Experts of a small language model.
Size: vocabulary 4699, 10.5M parameters.
Experts: 32 SwiGLU neurons an expert, 4 picks a token, a softmax router.
Below are experts of layer 12 (counted from 0) of a mixture-of-experts language model. Rows are named router (the router's row for the expert), gate (a neuron's input weights, with its number), up (a neuron's input weights, with its number) and show model dimensions 0-95. Each number is 128 + 24 x the weight over its row's rms, rounded and kept within 0 to 255. Numbers have three digits each.
After each expert's rows: a language model's description of what the expert responds to. This comes from a sample of Wikipedia text that the model never trained on.

# expert 54
router:143137105136144084124146161135121136109117119139138130126152109106129169128136096152132175124083098104093116071131111109137115095132118081121136141116146126090120147148105133123124155111161162125159165169112081123102113122127132111125192156111142165113103091126110109139092124174174124145
gate1:135135115110125121123135136145121119058093137100154154091100140137176163114121153134120090123147134163134128201111146149105110098148130162112119098098098116153134130158116141112134156096101147078140142154150114158123125118143136158094141123130082116133141096117135108108088090089129137096
up1:130110107128156087091154154133095128111105130118135120120125107141154141120149130114135151114170109104153097104136147124117093101115112109120175123101130203141134128093112126107146181095070140155135153119133170143142119107050117151144118133129126141125124125158122156141125110128181107104
Description: Opening pieces of words with Latin prefixes like det-, att-, cont-, dep-, as in detail, attacks, dated, dominant.

# expert 36
router:129096079148097118118142128152101112115110111103116097137127112113146166135107110159159147097118107095126109113132125121139149102086182092137096125145133133089106113165131108092128176144125138121125126150169139105131108157113093135086132128125151163098104127068124122177123140154141163088
gate1:149142104121159125118090111164150191107120113126156152117090097176130096118157096157153114127143133111141111097135155128137116101163114093099110160141112100148134131154092154175125159096112141137122126167128138120119104103114170092120140113146139190120129107157110105116143124115105169150
up1:125144109125121143113151142142103139104091116113160139093110142107156112142132130126160150122144126141077172117138176137123119130097123125151127112082142112169119106142132108114157174142144099118153143110130111035160122105138171125114078118150116107146133125157132149079101120154155140157
Description: First digits of distances, areas, times and table figures, such as 20 mi, 200 acre, 135 1/3, 5.00 pm.

# expert 23
router:126104095116104118137130143145117119076111120096124121132141139130146187150105109149161168109134075135124111147128121100134153117115172104131058106140145144090078158177147116061133144146137129130125107134127128108136117133103110114099127130143130136094129123096110127170122155154160147091
gate1:148123129127157110135129137119100164084134151109119115075164143121140182146126123104116106095063136120099130142174137132149124149117113067113135141166151082127121110096128127150119139129132132132161091150161153141106126109150153172127140144142157134133141130162146156134114077148103096163
up1:127157121174136129108124107113142146123184141138155130157171136129122124097145098148149128178177119126130130099126121170098182075119169149105146076099143105117112142169107108132176136134151124155104151121096137144116113121114134121134139160108102140127167102140128150098141100126125100097
Description: Single digits, mostly the first digit of a number, in tables, scores, dates and minute marks, such as 18', 2020, 1.57.

# expert 31
router:160130082134134135139170135160105118096135123134123088110120096142095131149146097158113122098077125110120077110095109141166141074127154100105136110159131150108118145118079104115133170107140123114138157160143111120119112162098115116123156156118146144092136138114165111183115134154163151116
gate0:094117131170119127114132125119147064140138163098114136130126120132140139135163165133125112095133142124140142136087204169131067139158121148105086167120124116079114116148155124147149132121139113146138105087151122114136139090116146118130122156088144134107153136156165114114161103108094122100
up0:085108145107129153156148116114127122137130090118103131137161132111155092154150127140137135146151155113145097135118087168146123093099113137126137112157138172167147108107198116144112091093080112147076126159108119171110104132173114126128125151113136117121156122153151180107125119105117120153
Description: Single capital letters or short first pieces starting a word, often after line breaks or headings, such as G in Governor, Ch, B.

# expert 19
router:130133091155096121096145143136104112088098110123133126109127121106090170136130070148142138109106110099112093092140119089121138122121152079118133141120169124123106134144106110106083135118132176118192135121128130141105126122127135136098155150127152137119112106134092151162101100129151205149
gate0:089122110117106112165133162113155118120120140095115145147135121111150125137131107121091184103091112105133102125172156148110131111117121133143109144145140147130167106117155154125112123101146159119116114080102073081171163132157172120118152106125112150128124094145150170115150068115142092120
up0:126153154130140119121110131135126164179140135112166127160177089111095114080137131147127112089121101105127144158137104135145113186147108091125104172149145163147128135147090120181158144126134116188156116162162137142111106128103092112139101110174108111135108112124121104135154135119113132145
Description: Opening pieces of multi-piece English words after a space, such as cons in consists, res, ex, acc, ass, gen.

# expert 18
router:136117087140123152100147147163127133102159108129118123129150117145123118125121094146134126103118085069093111105094094102133133097144150119117091086152166138143134140127096096117113144138149160098146170131155090100096102169112107106110148118127176138111113135094162124181113126168141155134
gate1:139113155092163137162082157107108112139138097122147130145150137096139130145149148115106167118136159118138098155103131155114091159074111082117113163087130064098126151141129101163130118109125105111113115124115123167135138121130098102143133127128175114116132153102096178158148157118134108155
up1:096110119122119113082106156117150153122113132128112125124112124128160145168080150158146129129102097141132137159131166114165154168135171136145140145150106086139104137121177169109168120128129165098087146117106141097144104153115188100140160115129106142148117098148113149122176111130134138167
Description: Single capital letters starting a surname or place name after a first name or comma, such as Radcliffe, Remington, Bartosz.

# expert 5
router:137149116188111117117158144119094088084108100133076122125137132119089179120108116148178156111094120113104117108102103133122137108114130102132089135134135174103116124180115134127086142088135169135142120134158115116103106136105117087107155148117174147115109123109121145124103108137155167130
gate0:104150117097143151172099085105165097092167092136133112126108148152106142133134114135069135125182110123084152101165124142135099161138123125160126139152163118139127143131095099155095121145131138169139140115140118134098127121100135131114168150135109174124142127096151108153136112084157147091
up0:123092152138117181129096112156135087099114121146106119129144135137143129136106110128111125130135140089152131112135186168139133129146154122111146090126113141161100071180126142128133152124141094124126083124096094083129100123161165113117105121162135149184166147175123102147118123137158127141
Description: Opening pieces of Latinate verbs after a subject in biographies, such as suc(cumbed), acqu(ired), organ(ized), plus pronouns he, they, who.

# expert 24
router:127108086133101122099142154157086094097118112107127130126158125116089127128130120123174142136100120129116090070098157129160138128142110084097096112140182175119100097163083095138108149109153120144153133124163108096125111149128118109108134163121158176143128120098122117122110092127129145117
gate19:145114096152151147138132129103115134090094084093102121156169130129165120151130121092151117124132118151121152149124150098145116136099131091134140125108108139106162117158122087169139123121153120086189112138094157137121107139166148159170126123090097090143099089132128135088100122151148146090
up19:095112089161115111130130146110131119119136108122132151107119152121085109107163087134121093108107156168149118157136131080145124107169148162162174125113122136123150150113128130129151074108134131090122106151141127127178130115130099130155095184158131141135112085125163165159107133095111143094
Description: Inner word pieces of Latinate words, followed by suffixes, such as transmittance, contradictions, infrastructural, Evangelist, transformed.

# expert 56
router:103127095175135132112149128148113099105131118119130135088141130115101144152108115151131146101086104133101079111104097124135153122129187045097122105121134148115103133115091073105094142116120118114147121118146122109109109168124141117133141138097137123083147112138169100171129121162149138107
gate1:127113124141166101114158132079113148127164152144111106096168096140144154111114087154149104129123168110129140157171128116134168088119105116154144111134083169087163168115156132108091141143133079125143111127112128108175133114094114141144113168079157114112130122128118128142100114138121115103
up1:108076129160101138117108155115111144139136111154077142133114099107167144147141131146094137143130096173092121155125121127169102156144110119127153157126131139143130091139152107143088174117149137072130113116129132121151132167135161145150103112094072117150141141146118151139172155156140176112
Description: Single capital letters starting names or titles, split off from the rest, such as Y-our, V-iolet, N-evell, M-uelin.